python train.py --init_std_down=0.00494 --final_lr_fraction=0.0 --max_seq_len=256
Below are experts of layer 2 (counted from 0) of a mixture-of-experts language model. Rows are named down (a neuron's output weights, with its number) and show model dimensions 280-319. Each number is 50 + 12 x the weight over its row's rms, rounded and kept within 0 to 99.
Before each expert's rows: "comes before" lists some tokens at least twice as common just after its tokens as in all text. This comes from a sample of Wikipedia text that the model never trained on. Tokens count by the router's weight.

# expert 29
comes before: " ", "\n", " 0", " 1", "-", " 2"
down0:50 54 45 49 23 53 67 51 39 42 43 49 53 36 42 54 34 35 52 36 78 43 59 46 26 45 53 63 41 49 58 58 35 50 44 38 51 49 24 39
down1:50 66 63 13 43 36 39 51 63 52 62 47 44 29 67 40 67 34 47 52 56 38 62 62 74 37 49 56 61 55 68 52 45 59 48 43 37 57 11 49
down2:45 51 38 64 52 46 49 47 45 46 54 64 54 46 25 44 78 66 30 54 63 49 39 48 41 56 49 65 28 42 70 60 68 58 57 27 90 33 45 59
down3:40 57 58 62 52 29 77 18 39 57 53 46 42 48 55 43 49 42 33 63 33 49 32 40 66 46 52 65 49 51 72 55 46 43 32 42 40 52 28 37
down4:61 64 47 39 34 63 86 67 51 29 33 33 45 54 46 45 68 61 64 42 37 61 52 43 47 50 47 29 51 49 43 68 32 48 34 53 40 42 62 53
down5:45 57 52 50 44 42 51 48 50 42 43 51 56 51 57 48 76 53 69 75 44 38 68 59 49 47 48 53 39 38 48 57 28 56 53 56 25 53 73 49
down6:53 49 44 69 45 63 43 55 69 58 62 55 38 53 53 35 15 70 51 48 44 47 35 21 51 41 65 55 48 61 45 41 41 63 53 36 35 61 42 58
down7:29 69 42 70 62 92 50 49 37 42 51 69 51 52 60 49 45 38 44 50 56 31 44 47 48 55 42 49 45 56 48 53 59 54 66 59 56 49 48 19
down8:71 64 61 57 50 38 54 51 65 46 55 51 62 50 42 44 66 51 52 42 43 68 50 47 46 58 40 33 64 52 53 63 44 56 55 39 50 62 30 62
down9:59 64 55 41 36 75 74 70 56 67 41 40 37 53 26 59 46 34 69 31 34 27 65 37 60 63 55 34 40 42 66 54 39 56 63 40 74 46 39 40
down10:58 64 64 64 52 73 55 63 50 42 52 58 60 48 52 47 37 33 60 53 57 50 45 38 39 71 61 68 49 57 66 41 64 56 39 40 56 44 39 57
down11:56 54 47 56 41 33 36 46 39 63 46 46 37 35 36 59 66 76 46 66 36 34 66 56 41 41 58 43 09 45 59 33 53 59 62 59 73 67 46 39
down12:29 20 53 32 62 46 71 36 41 38 67 57 43 72 58 26 42 49 53 64 67 24 52 60 55 46 15 44 28 78 37 31 64 58 41 52 41 48 62 59
down13:19 39 50 42 60 50 61 34 28 38 55 70 62 54 55 64 54 58 37 65 61 39 46 71 44 55 56 56 39 61 61 63 59 50 44 40 63 58 61 46
down14:70 56 63 40 46 77 43 56 48 58 50 44 29 41 49 23 36 49 42 45 46 53 46 33 59 47 35 46 40 68 45 52 52 42 60 53 22 40 53 45
down15:54 53 55 82 23 67 71 86 59 51 44 56 47 52 25 81 70 51 53 49 44 42 44 49 60 32 51 38 22 68 22 64 55 45 48 56 47 76 84 57
down16:60 37 32 73 65 66 43 40 31 57 40 58 47 37 56 45 57 66 58 73 41 52 52 59 70 43 44 36 32 38 41 39 55 40 21 26 61 51 42 56
down17:66 51 57 36 54 60 33 38 50 52 58 40 55 68 49 39 27 26 42 36 63 57 58 63 65 42 41 56 58 29 42 32 53 62 60 54 66 48 60 49
down18:32 45 53 62 49 52 36 30 46 44 62 54 54 48 44 71 25 31 43 62 50 33 54 34 61 35 43 49 40 53 35 53 55 64 21 61 55 46 59 56
down19:60 63 55 45 57 38 52 48 51 43 29 47 61 62 52 32 64 48 63 81 45 71 69 33 50 59 43 37 62 57 61 38 48 44 54 29 58 49 48 44
down20:66 64 53 54 48 57 32 72 43 60 35 73 47 51 78 36 21 68 41 49 50 41 50 46 20 54 38 56 57 52 21 43 44 40 37 42 22 54 48 54
down21:45 41 32 16 38 47 56 52 51 51 47 42 38 39 66 41 47 56 50 45 49 70 43 48 39 44 62 66 44 49 30 53 50 60 37 57 42 53 46 56
down22:62 58 52 28 46 35 27 24 51 50 54 44 41 47 43 73 51 51 61 42 40 50 44 42 40 56 54 45 54 53 50 37 48 54 38 45 57 26 47 60
down23:42 54 43 33 38 63 60 52 58 60 34 41 54 58 60 49 41 58 41 46 31 48 41 55 57 56 62 45 53 45 36 51 51 46 43 47 57 58 64 75
down24:46 51 51 40 39 54 67 26 54 52 35 44 49 62 45 35 34 62 52 74 53 37 54 53 47 29 38 41 38 48 45 55 47 44 61 50 51 50 69 57
down25:40 39 45 86 45 49 27 75 34 39 32 61 41 43 55 25 31 56 45 47 49 62 55 46 69 52 42 29 59 48 53 50 59 64 40 44 45 62 75 56

# expert 17
comes before: " |", ";", "th", ")", " km", " m"
down0:48 61 31 55 44 52 62 45 36 43 42 52 31 52 47 52 44 52 57 63 53 30 43 41 34 43 46 66 44 61 30 40 56 52 57 41 40 73 86 40
down1:40 47 51 96 28 65 40 65 61 49 56 64 38 41 59 61 54 53 47 49 59 39 45 57 30 54 33 40 70 50 38 46 32 42 54 45 47 46 68 45
down2:65 47 52 24 36 52 63 63 49 47 36 44 59 50 64 55 28 46 40 49 50 56 42 67 36 67 47 72 69 59 37 60 47 45 58 39 88 48 71 44
down3:57 50 47 57 60 42 53 70 59 64 34 60 48 53 49 46 61 45 54 73 44 60 62 32 55 42 39 37 34 62 69 49 44 69 53 24 39 65 46 54
down4:52 51 33 74 58 72 43 54 52 35 58 45 51 43 65 50 59 25 52 57 51 48 30 44 46 41 54 55 50 44 51 46 43 51 53 59 52 36 70 66
down5:50 43 51 32 39 55 62 46 39 50 59 55 53 49 46 40 62 31 63 63 50 49 62 43 70 53 49 59 53 75 60 45 65 75 35 49 61 64 75 49
down6:30 53 32 43 61 58 42 51 60 49 52 33 16 51 51 48 43 44 58 54 60 61 39 73 59 45 62 47 64 50 25 32 34 53 70 58 52 36 37 54
down7:54 58 14 50 46 44 46 44 40 62 59 62 51 44 45 37 44 46 74 50 40 58 41 46 26 56 53 35 50 46 50 35 49 55 55 54 50 60 66 32
down8:55 27 40 41 51 51 54 50 51 38 39 49 51 50 49 27 47 41 27 70 68 48 41 37 36 61 53 56 59 75 56 50 18 40 74 52 54 45 31 38
down9:46 57 36 56 35 34 32 59 47 51 37 43 51 32 69 48 39 40 54 58 51 43 66 21 39 66 57 46 52 70 50 52 43 52 64 60 38 68 36 55
down10:51 59 48 55 28 56 31 72 50 44 33 41 38 67 34 50 51 61 42 49 53 37 42 57 51 43 46 41 55 70 80 56 36 39 23 34 31 61 45 49
down11:38 49 53 57 51 47 41 53 55 30 62 44 53 54 15 49 72 65 41 68 67 47 37 68 48 43 51 48 64 40 63 63 74 35 30 37 71 47 52 52
down12:52 48 58 44 39 28 34 54 52 57 46 44 46 49 28 23 39 54 53 61 56 51 53 52 78 40 65 60 39 53 39 55 61 27 47 54 29 67 48 55
down13:51 61 53 49 45 68 28 62 31 72 49 44 36 52 72 49 16 48 56 47 43 44 55 51 58 41 13 52 45 63 46 45 41 43 70 55 40 59 49 45
down14:58 64 52 41 46 61 38 51 50 50 50 52 44 56 57 68 24 54 55 31 44 56 46 29 62 38 55 52 56 43 42 38 17 55 53 31 45 57 69 48
down15:56 64 70 44 43 17 47 56 52 47 32 44 25 40 47 56 35 28 47 72 55 54 46 54 39 43 47 63 48 57 39 32 42 46 49 52 44 59 56 70
down16:36 58 49 48 48 74 41 55 56 44 66 62 44 39 53 63 62 49 41 54 52 36 64 61 62 33 31 61 71 34 53 66 56 57 40 53 63 59 56 43
down17:37 53 55 53 60 59 40 59 47 36 52 44 51 47 35 35 55 47 35 60 56 41 56 42 43 54 52 51 50 50 57 53 64 43 45 64 33 48 49 60
down18:51 45 71 25 34 32 39 26 40 54 38 61 63 45 35 46 71 46 42 43 52 52 50 38 62 64 64 48 52 44 81 56 42 57 66 48 31 58 69 61
down19:51 40 61 41 59 55 73 38 66 44 80 46 56 41 49 63 64 32 54 45 54 46 54 30 47 50 74 32 49 36 52 53 50 36 49 71 61 65 37 64
down20:53 37 56 41 60 54 61 56 74 59 37 49 56 58 55 43 57 78 69 56 71 61 32 53 48 58 46 57 47 52 54 41 47 38 40 64 27 67 43 39
down21:33 45 46 57 64 32 52 56 34 47 30 48 40 52 48 31 73 52 32 48 75 62 42 43 56 47 59 27 54 63 57 70 54 45 52 61 59 40 33 36
down22:31 33 30 66 40 47 43 68 47 39 54 46 46 57 46 41 35 77 46 31 41 39 44 50 71 57 47 39 41 57 31 51 69 45 41 47 62 43 44 33
down23:53 54 61 41 58 58 49 53 47 49 66 59 54 58 40 49 36 32 54 54 73 52 49 48 64 36 36 38 49 45 49 58 32 65 65 44 61 66 51 32
down24:57 64 66 51 53 61 45 65 43 44 47 56 65 48 51 45 64 65 49 73 56 44 43 37 50 51 61 37 51 37 53 68 50 52 47 40 59 69 45 51
down25:48 48 35 61 50 52 41 40 49 46 54 53 52 34 40 46 37 44 58 61 49 62 44 59 49 39 49 47 40 43 40 47 64 41 31 45 44 43 47 61

# expert 76
comes before: " |", ")", ";", "th", " m", "/"
down0:29 60 49 51 47 50 54 52 51 49 43 33 41 38 56 32 30 41 48 43 62 64 62 32 48 44 33 78 38 38 54 48 35 35 46 31 62 51 65 39
down1:58 54 75 32 49 49 36 49 54 49 41 40 41 40 60 56 55 13 49 59 46 43 57 59 75 49 35 60 43 66 59 54 66 37 62 38 44 52 42 31
down2:43 51 40 45 41 61 47 55 62 52 57 45 62 66 68 55 46 59 62 46 57 48 39 64 70 44 46 42 29 45 42 41 45 53 68 51 44 70 53 53
down3:72 33 50 52 50 61 48 44 46 31 55 56 55 48 47 31 65 30 44 66 51 50 81 58 65 47 65 53 65 49 54 56 70 56 37 41 67 53 56 47
down4:58 48 57 38 45 64 62 59 46 62 73 65 49 31 48 54 56 53 51 58 46 61 45 67 41 49 62 26 54 49 56 46 55 44 53 60 91 47 63 47
down5:58 16 44 62 38 46 67 42 43 50 65 35 46 58 34 48 61 41 57 60 51 49 60 59 44 49 48 64 60 43 45 68 52 27 37 55 48 60 51 56
down6:48 36 40 57 47 49 39 44 47 48 48 47 39 26 31 52 38 40 73 53 52 46 46 52 39 34 52 66 64 54 37 46 44 40 45 49 40 56 66 39
down7:49 48 45 41 52 51 33 52 46 48 52 38 39 61 61 41 65 51 34 44 15 56 56 50 39 46 39 40 64 56 65 64 44 55 65 52 35 50 63 58
down8:53 53 55 55 42 49 54 46 45 33 47 65 38 56 62 81 43 65 75 30 48 51 39 58 35 56 66 56 38 30 23 54 51 38 47 51 58 42 45 28
down9:36 46 40 43 56 45 45 56 42 61 55 53 36 54 62 37 58 55 64 49 42 57 56 55 53 60 61 46 66 69 52 60 48 62 57 60 42 30 59 50
down10:45 69 65 24 44 59 51 40 59 67 45 37 41 39 63 51 42 58 63 43 26 44 63 37 42 57 40 51 55 46 55 32 48 44 49 41 15 49 66 60
down11:56 41 64 28 38 51 46 46 48 26 63 46 61 63 52 33 53 51 56 50 72 51 56 65 45 51 44 42 52 30 43 46 54 48 09 30 63 50 34 55
down12:51 46 46 47 52 37 26 55 28 52 53 42 52 42 65 50 57 57 65 44 41 44 62 64 58 24 52 30 46 32 63 41 31 43 46 34 66 42 29 39
down13:47 42 41 49 41 43 53 48 55 32 50 65 39 34 59 64 49 37 55 62 27 41 63 55 51 49 64 47 52 47 57 69 40 71 73 69 86 42 63 32
down14:62 41 42 58 49 53 44 33 67 46 52 40 52 66 27 48 42 40 56 39 61 65 46 51 48 26 45 43 63 48 50 53 51 42 51 42 57 53 52 39
down15:58 55 33 68 46 56 63 50 45 34 55 52 51 53 48 66 24 42 26 37 59 35 39 44 34 29 53 47 56 27 58 54 44 55 52 47 33 61 56 51
down16:50 46 49 52 45 45 61 59 59 64 37 47 39 51 59 48 25 50 62 25 43 73 50 45 41 66 34 59 41 52 44 43 36 48 85 58 25 38 42 55
down17:69 65 57 33 39 52 38 43 48 54 48 60 44 56 51 51 50 70 60 61 68 77 61 47 47 52 45 33 48 52 46 42 53 40 51 44 60 40 31 59
down18:37 47 43 20 55 37 35 46 66 66 50 44 46 64 27 65 31 69 57 45 43 51 70 38 26 49 50 69 47 45 42 60 43 40 50 41 54 46 46 60
down19:58 41 36 40 20 50 46 43 68 55 64 28 59 27 61 48 51 52 38 56 42 50 64 68 50 64 42 60 44 35 50 55 42 49 36 57 52 55 65 51
down20:58 65 55 26 34 52 22 36 54 39 57 74 48 49 41 38 48 43 73 64 59 74 31 53 67 47 45 57 46 37 43 62 57 60 61 49 55 47 46 47
down21:44 65 57 55 39 48 55 30 43 65 68 66 39 55 73 69 44 56 55 41 66 56 38 49 54 40 58 55 37 59 36 48 51 39 52 67 44 65 42 31
down22:43 60 55 35 53 52 46 47 67 43 41 72 42 48 53 46 70 31 46 54 41 45 49 46 66 48 62 64 66 39 58 36 44 42 51 41 53 53 51 48
down23:45 45 46 64 50 54 35 28 45 49 52 60 61 24 42 39 34 47 39 51 49 57 51 50 53 54 38 28 37 66 51 37 47 62 83 45 54 59 57 50
down24:56 40 37 40 67 47 34 48 35 50 43 52 61 32 41 61 62 37 37 34 60 52 58 47 41 26 62 45 51 35 39 67 53 44 27 53 32 48 68 42
down25:52 54 45 61 35 30 58 59 42 68 14 31 33 52 43 58 66 55 40 47 63 26 48 43 73 52 64 35 59 62 47 45 51 69 40 47 33 62 56 52

# expert 2
comes before: " |", ",", ";", ")", "th", " km"
down0:43 65 43 44 31 53 25 49 37 51 49 48 30 46 55 52 35 54 69 50 43 42 47 25 52 56 49 56 42 51 51 32 50 55 35 56 40 41 58 57
down1:46 41 58 61 60 45 68 47 37 40 63 38 55 61 33 42 85 35 17 54 41 42 38 52 55 40 56 61 74 48 60 51 36 60 44 56 52 27 41 38
down2:51 51 55 49 54 53 36 68 44 45 62 53 56 38 35 42 74 59 48 42 41 42 58 73 54 36 45 49 49 40 54 83 49 61 26 26 55 63 47 43
down3:27 60 43 67 64 33 27 51 65 68 42 36 57 39 42 68 50 36 32 47 41 48 46 51 58 40 50 75 47 47 43 60 55 59 56 34 57 55 68 63
down4:42 41 63 38 37 56 73 36 42 36 56 51 58 55 58 56 43 62 43 57 36 56 40 58 52 52 66 65 61 62 61 69 51 55 19 51 22 46 44 39
down5:53 49 54 66 39 47 26 29 56 39 42 53 58 44 60 62 48 18 52 51 57 34 42 57 59 47 24 62 46 48 56 42 54 47 49 63 47 58 30 43
down6:49 56 46 52 41 43 55 30 37 43 61 40 55 48 53 53 39 58 52 47 56 58 41 44 50 35 74 43 39 61 76 49 61 50 42 46 30 48 72 49
down7:54 37 42 70 40 43 50 55 41 40 29 47 51 45 48 43 50 26 37 39 31 43 52 58 68 26 47 51 45 67 68 32 32 46 61 50 46 48 60 44
down8:55 60 54 39 51 23 36 62 48 51 45 49 73 52 37 55 86 51 39 46 57 37 39 35 62 38 43 67 65 37 52 86 62 52 37 50 30 65 41 44
down9:33 45 45 73 63 49 48 62 51 43 71 72 67 27 52 41 56 45 57 19 37 73 40 47 26 57 56 38 48 52 45 74 41 51 56 47 39 17 43 41
down10:56 67 53 53 46 58 44 35 51 55 64 29 61 46 49 67 34 51 49 56 49 27 52 23 54 68 74 58 50 53 45 60 76 28 34 36 23 55 37 40
down11:37 66 47 45 57 44 73 42 44 33 62 36 46 53 24 35 66 42 49 80 46 43 47 40 56 39 52 51 60 49 56 70 91 36 37 55 44 72 49 44
down12:63 56 68 50 72 45 55 62 38 43 63 56 36 55 50 64 51 55 20 40 55 10 35 32 46 58 30 51 58 51 64 39 39 50 37 58 52 50 45 30
down13:55 30 57 37 38 51 51 61 40 42 37 33 53 62 30 38 30 42 46 60 53 20 69 52 42 37 36 40 32 59 70 32 41 55 36 36 72 45 62 73
down14:61 60 67 57 53 53 61 45 36 58 56 63 47 52 45 82 40 56 22 76 43 16 59 62 56 41 49 53 55 34 46 49 53 51 43 41 62 45 45 52
down15:31 41 40 32 36 52 47 60 71 61 42 49 44 52 53 57 55 50 56 43 51 62 62 41 58 77 64 52 45 67 68 22 50 44 44 52 53 68 66 74
down16:56 49 45 53 64 68 48 44 49 76 63 52 62 53 45 70 39 44 23 40 55 39 53 25 44 26 60 69 52 37 59 69 74 62 47 42 63 47 48 55
down17:25 56 56 56 38 46 23 51 53 45 44 48 60 49 60 58 62 46 57 45 41 43 31 40 56 66 60 60 49 49 47 74 50 58 49 54 35 74 49 42
down18:48 74 74 42 47 42 47 51 45 46 57 32 48 69 37 34 60 62 46 56 64 64 43 41 53 56 85 41 53 30 50 50 39 64 46 47 59 61 35 32
down19:65 35 46 61 42 43 44 35 55 43 75 40 57 56 38 43 51 31 47 64 45 50 61 41 44 52 44 65 64 31 49 62 69 27 34 44 52 58 51 54
down20:49 58 51 52 40 34 55 56 31 61 64 39 51 53 55 73 50 68 44 17 65 61 54 54 54 39 53 57 58 51 37 36 34 33 49 68 24 49 50 52
down21:31 65 49 34 44 41 54 54 53 73 56 41 32 51 51 70 28 70 62 50 37 30 30 35 38 63 36 49 39 54 43 45 30 54 54 53 50 46 46 68
down22:49 49 49 51 31 45 71 44 60 27 59 37 65 55 21 55 57 30 46 42 48 42 49 50 61 60 44 68 78 31 55 51 33 41 64 44 61 79 50 57
down23:20 56 59 46 44 55 51 52 53 75 61 51 56 34 50 50 68 68 28 52 41 63 44 50 61 63 33 61 47 33 55 45 45 36 41 41 60 45 47 47
down24:35 62 61 42 51 61 34 58 32 62 66 43 56 49 89 45 42 65 41 49 58 45 29 62 51 50 56 42 51 65 40 23 49 41 54 35 24 50 70 53
down25:43 48 34 66 60 50 71 69 49 50 35 33 65 54 50 27 65 51 48 44 35 28 42 60 54 50 43 25 50 66 54 55 51 56 48 41 44 57 47 43

# expert 47
comes before: " to", " the", " in", " by", " a", " with"
down0:51 46 44 61 68 39 56 42 48 53 60 49 47 55 61 42 64 35 47 40 48 40 44 54 48 57 63 47 09 51 42 37 44 56 42 40 61 55 46 40
down1:51 49 60 51 44 69 38 51 49 48 34 34 44 66 43 50 62 62 52 36 64 45 50 43 58 45 46 60 16 62 47 46 48 36 21 66 60 54 32 58
down2:57 46 48 50 56 51 46 49 44 68 52 47 44 54 39 72 61 57 50 61 50 53 28 49 34 40 51 42 33 42 49 72 51 56 24 42 47 61 47 25
down3:49 57 50 29 39 76 55 44 65 58 62 50 65 43 41 70 62 49 64 35 49 58 62 39 58 36 56 50 64 54 44 58 47 54 66 63 65 47 51 53
down4:40 42 66 44 46 70 50 61 59 56 52 67 37 38 51 53 72 69 48 48 38 67 25 36 53 44 44 54 51 60 69 62 74 56 64 37 69 57 61 59
down5:74 63 34 50 34 38 53 44 47 68 54 61 39 43 61 60 68 47 41 49 66 31 47 64 30 49 41 44 50 63 49 59 43 62 47 36 52 51 52 55
down6:38 45 58 35 40 36 27 75 44 48 34 50 53 30 26 72 42 58 50 50 42 50 51 56 39 73 57 54 39 47 49 55 43 38 38 43 61 28 49 71
down7:56 45 32 36 50 49 41 51 49 45 39 57 61 65 58 38 39 44 63 67 41 78 52 55 67 46 52 44 46 40 76 56 64 57 46 54 65 72 51 55
down8:35 44 58 58 34 50 50 59 40 41 60 40 37 44 47 80 46 55 54 57 55 56 57 42 50 48 46 33 36 41 43 31 45 50 63 65 39 37 76 29
down9:72 51 52 68 49 60 64 64 46 61 52 54 53 65 48 45 75 43 49 66 50 61 44 57 52 51 44 74 45 42 57 39 55 43 68 45 70 68 35 58
down10:57 49 45 20 58 56 54 43 38 51 74 54 18 41 58 43 52 33 58 46 47 70 51 49 41 68 43 58 55 54 43 35 31 59 59 67 51 45 44 49
down11:53 60 57 24 47 54 34 36 53 62 31 50 54 53 40 33 63 33 43 52 55 84 38 26 49 48 50 37 31 30 36 57 31 38 47 43 40 46 48 46
down12:80 43 78 51 57 49 44 51 58 58 70 38 46 66 76 78 64 52 57 60 43 60 63 58 39 39 41 47 40 38 58 75 58 39 75 38 63 57 46 44
down13:54 30 49 59 45 44 57 53 47 64 64 36 40 45 42 39 35 44 36 61 61 60 44 67 48 55 42 36 61 58 43 34 46 63 42 48 52 40 15 18
down14:58 26 58 58 37 50 36 49 42 47 63 59 58 78 61 55 41 41 53 49 67 67 62 43 33 65 59 40 57 62 73 35 53 63 54 56 68 54 33 51
down15:34 27 55 51 64 37 27 54 46 53 50 54 22 63 40 34 60 58 42 66 52 35 65 43 57 46 27 33 64 40 51 42 62 43 50 55 44 52 49 33
down16:53 55 44 59 55 62 47 48 39 15 39 46 37 31 37 62 49 40 72 59 45 22 59 44 43 55 46 56 39 42 51 22 69 60 39 55 86 51 40 52
down17:42 34 38 66 64 39 26 60 42 60 27 51 41 60 31 50 60 40 56 46 56 43 40 69 55 35 32 67 52 70 81 45 38 40 43 70 47 55 40 50
down18:61 40 68 67 47 27 55 54 54 54 49 68 44 22 42 74 55 57 46 34 69 38 49 46 60 40 39 50 56 45 46 57 30 45 70 68 64 53 60 55
down19:39 57 46 62 48 47 65 48 50 60 20 49 45 43 49 51 46 49 53 50 42 61 59 57 55 63 58 45 51 66 62 50 56 65 65 51 37 54 34 53
down20:46 48 49 53 52 59 34 55 48 66 72 38 56 49 59 67 26 45 40 39 48 61 46 60 27 35 38 36 75 33 52 37 74 32 60 45 59 64 65 51
down21:64 65 48 67 53 59 86 53 21 62 36 35 30 31 60 59 49 45 33 32 56 44 67 43 41 55 54 50 39 35 56 59 46 62 42 73 50 38 53 63
down22:68 30 53 67 62 31 49 48 55 31 27 38 51 61 70 40 50 25 54 33 53 63 37 50 60 62 50 48 72 53 32 51 63 52 50 67 45 39 41 60
down23:76 58 38 61 23 48 50 64 38 47 59 47 65 53 54 41 52 47 28 31 63 44 51 66 47 33 41 62 35 45 53 33 26 47 38 52 50 56 38 38
down24:47 46 56 82 52 48 44 53 44 50 69 40 58 68 38 53 29 51 32 51 56 50 54 31 71 42 62 68 26 37 34 43 47 62 40 48 73 57 43 51
down25:51 45 46 62 40 53 57 44 42 32 66 45 61 72 50 55 25 42 50 56 48 56 63 27 64 46 66 52 50 48 69 44 60 51 55 31 50 55 64 70

# expert 33
comes before: " to", " the", " in", " a", " by", " on"
down0:18 36 63 60 49 50 26 66 50 48 71 31 45 41 50 42 36 56 43 38 49 47 61 40 52 53 68 80 59 43 49 22 57 55 58 71 49 56 42 43
down1:58 52 41 57 48 46 60 55 59 51 55 66 60 52 55 53 57 40 56 45 38 47 60 22 51 60 52 42 26 61 49 54 57 40 35 73 72 39 50 47
down2:48 37 49 62 47 50 39 39 37 42 53 65 64 62 70 36 64 53 58 52 44 54 48 58 44 51 34 36 71 51 45 32 75 60 53 59 51 65 51 54
down3:39 39 43 55 60 60 33 45 46 52 65 50 59 70 48 41 67 70 58 72 66 72 63 53 56 36 59 45 47 46 69 76 64 63 47 33 54 76 50 77
down4:46 58 38 44 69 47 45 46 81 54 48 56 56 58 80 46 67 54 21 35 52 56 60 73 64 42 66 44 52 36 55 69 26 50 46 85 58 25 71 56
down5:50 46 73 57 58 50 39 45 40 32 66 30 55 64 31 56 46 58 86 56 43 53 52 54 42 31 54 54 45 51 43 54 47 45 51 71 37 41 59 57
down6:44 49 45 57 31 47 46 36 40 57 29 52 39 52 29 34 57 64 66 40 42 53 33 57 48 44 44 52 67 75 42 31 64 37 51 43 55 49 29 50
down7:39 67 37 43 31 41 57 48 49 47 23 68 58 29 38 70 57 71 32 22 38 56 35 51 51 46 51 53 47 54 28 54 23 51 52 54 43 40 52 57
down8:07 42 41 36 54 36 35 49 43 57 46 33 71 43 53 59 68 39 54 27 48 59 41 71 50 44 60 34 64 56 28 58 42 48 64 43 49 60 41 35
down9:46 70 57 57 59 42 51 49 68 29 61 30 31 28 65 44 72 36 73 55 65 37 50 67 62 65 46 58 41 63 50 52 52 53 57 56 41 53 46 54
down10:43 67 41 60 64 64 53 39 76 49 50 57 49 35 67 60 43 28 83 51 47 57 41 55 53 50 50 64 54 59 64 52 59 71 53 53 50 47 80 39
down11:31 57 49 59 53 19 39 73 48 25 42 48 56 44 63 52 49 65 47 51 44 51 38 42 44 44 68 52 58 40 25 16 53 46 38 58 49 41 71 50
down12:55 34 48 26 57 55 60 59 46 48 47 42 54 66 43 59 34 37 57 60 43 51 49 38 79 48 28 49 44 52 62 53 67 39 61 54 53 52 40 59
down13:44 32 48 46 50 63 45 47 52 50 39 48 43 57 56 43 25 47 42 32 67 49 38 58 69 69 42 73 84 43 34 45 67 45 58 42 58 48 48 45
down14:72 20 52 35 55 60 40 32 52 63 41 72 35 67 48 60 52 53 68 63 49 62 51 29 40 40 41 37 43 53 55 63 50 43 53 65 50 62 32 79
down15:69 53 54 65 59 37 43 48 59 64 57 28 35 47 37 14 35 49 54 38 62 37 61 41 56 34 55 51 37 55 57 64 41 48 43 76 78 46 54 64
down16:49 39 41 64 52 40 31 72 37 47 37 45 56 64 77 43 50 63 52 62 78 60 57 52 59 53 55 51 32 48 49 33 64 51 45 54 60 47 74 38
down17:36 77 40 13 31 59 57 66 54 45 52 61 50 59 56 51 28 41 55 27 62 58 25 56 59 37 47 43 51 45 46 53 53 48 37 33 45 42 63 74
down18:36 45 35 45 66 58 50 40 54 57 50 55 56 37 33 30 56 37 43 46 40 61 45 67 73 50 48 54 43 43 59 43 49 39 60 48 35 54 52 50
down19:50 30 49 50 44 50 34 54 25 63 56 49 42 44 54 33 72 62 71 19 55 49 60 66 50 41 43 63 28 44 62 53 50 48 81 35 36 57 29 89
down20:32 41 49 41 72 51 54 49 58 39 67 38 51 36 55 83 74 34 76 72 43 31 63 54 58 49 47 43 32 43 39 50 46 57 43 21 55 56 46 52
down21:53 41 67 36 54 44 65 61 65 83 67 59 36 65 57 30 45 53 39 46 52 51 59 39 45 43 35 43 60 55 56 22 51 38 60 57 55 60 42 47
down22:43 61 44 52 76 55 50 59 69 54 77 52 65 35 54 69 47 56 36 29 23 51 58 19 54 67 60 59 49 47 42 53 59 45 59 61 39 46 37 69
down23:66 49 35 25 85 43 40 54 56 53 62 44 52 63 66 37 31 58 34 57 40 37 62 42 47 41 39 22 65 36 48 44 59 53 60 48 40 20 26 68
down24:57 59 72 55 28 64 47 60 56 40 62 46 56 58 50 36 24 59 43 55 38 44 54 63 51 41 67 70 34 63 62 49 53 66 51 36 54 58 34 65
down25:55 51 40 63 41 58 48 40 36 53 50 40 73 52 28 68 46 74 45 36 31 41 60 34 45 38 69 52 45 59 48 46 63 42 73 58 54 61 55 38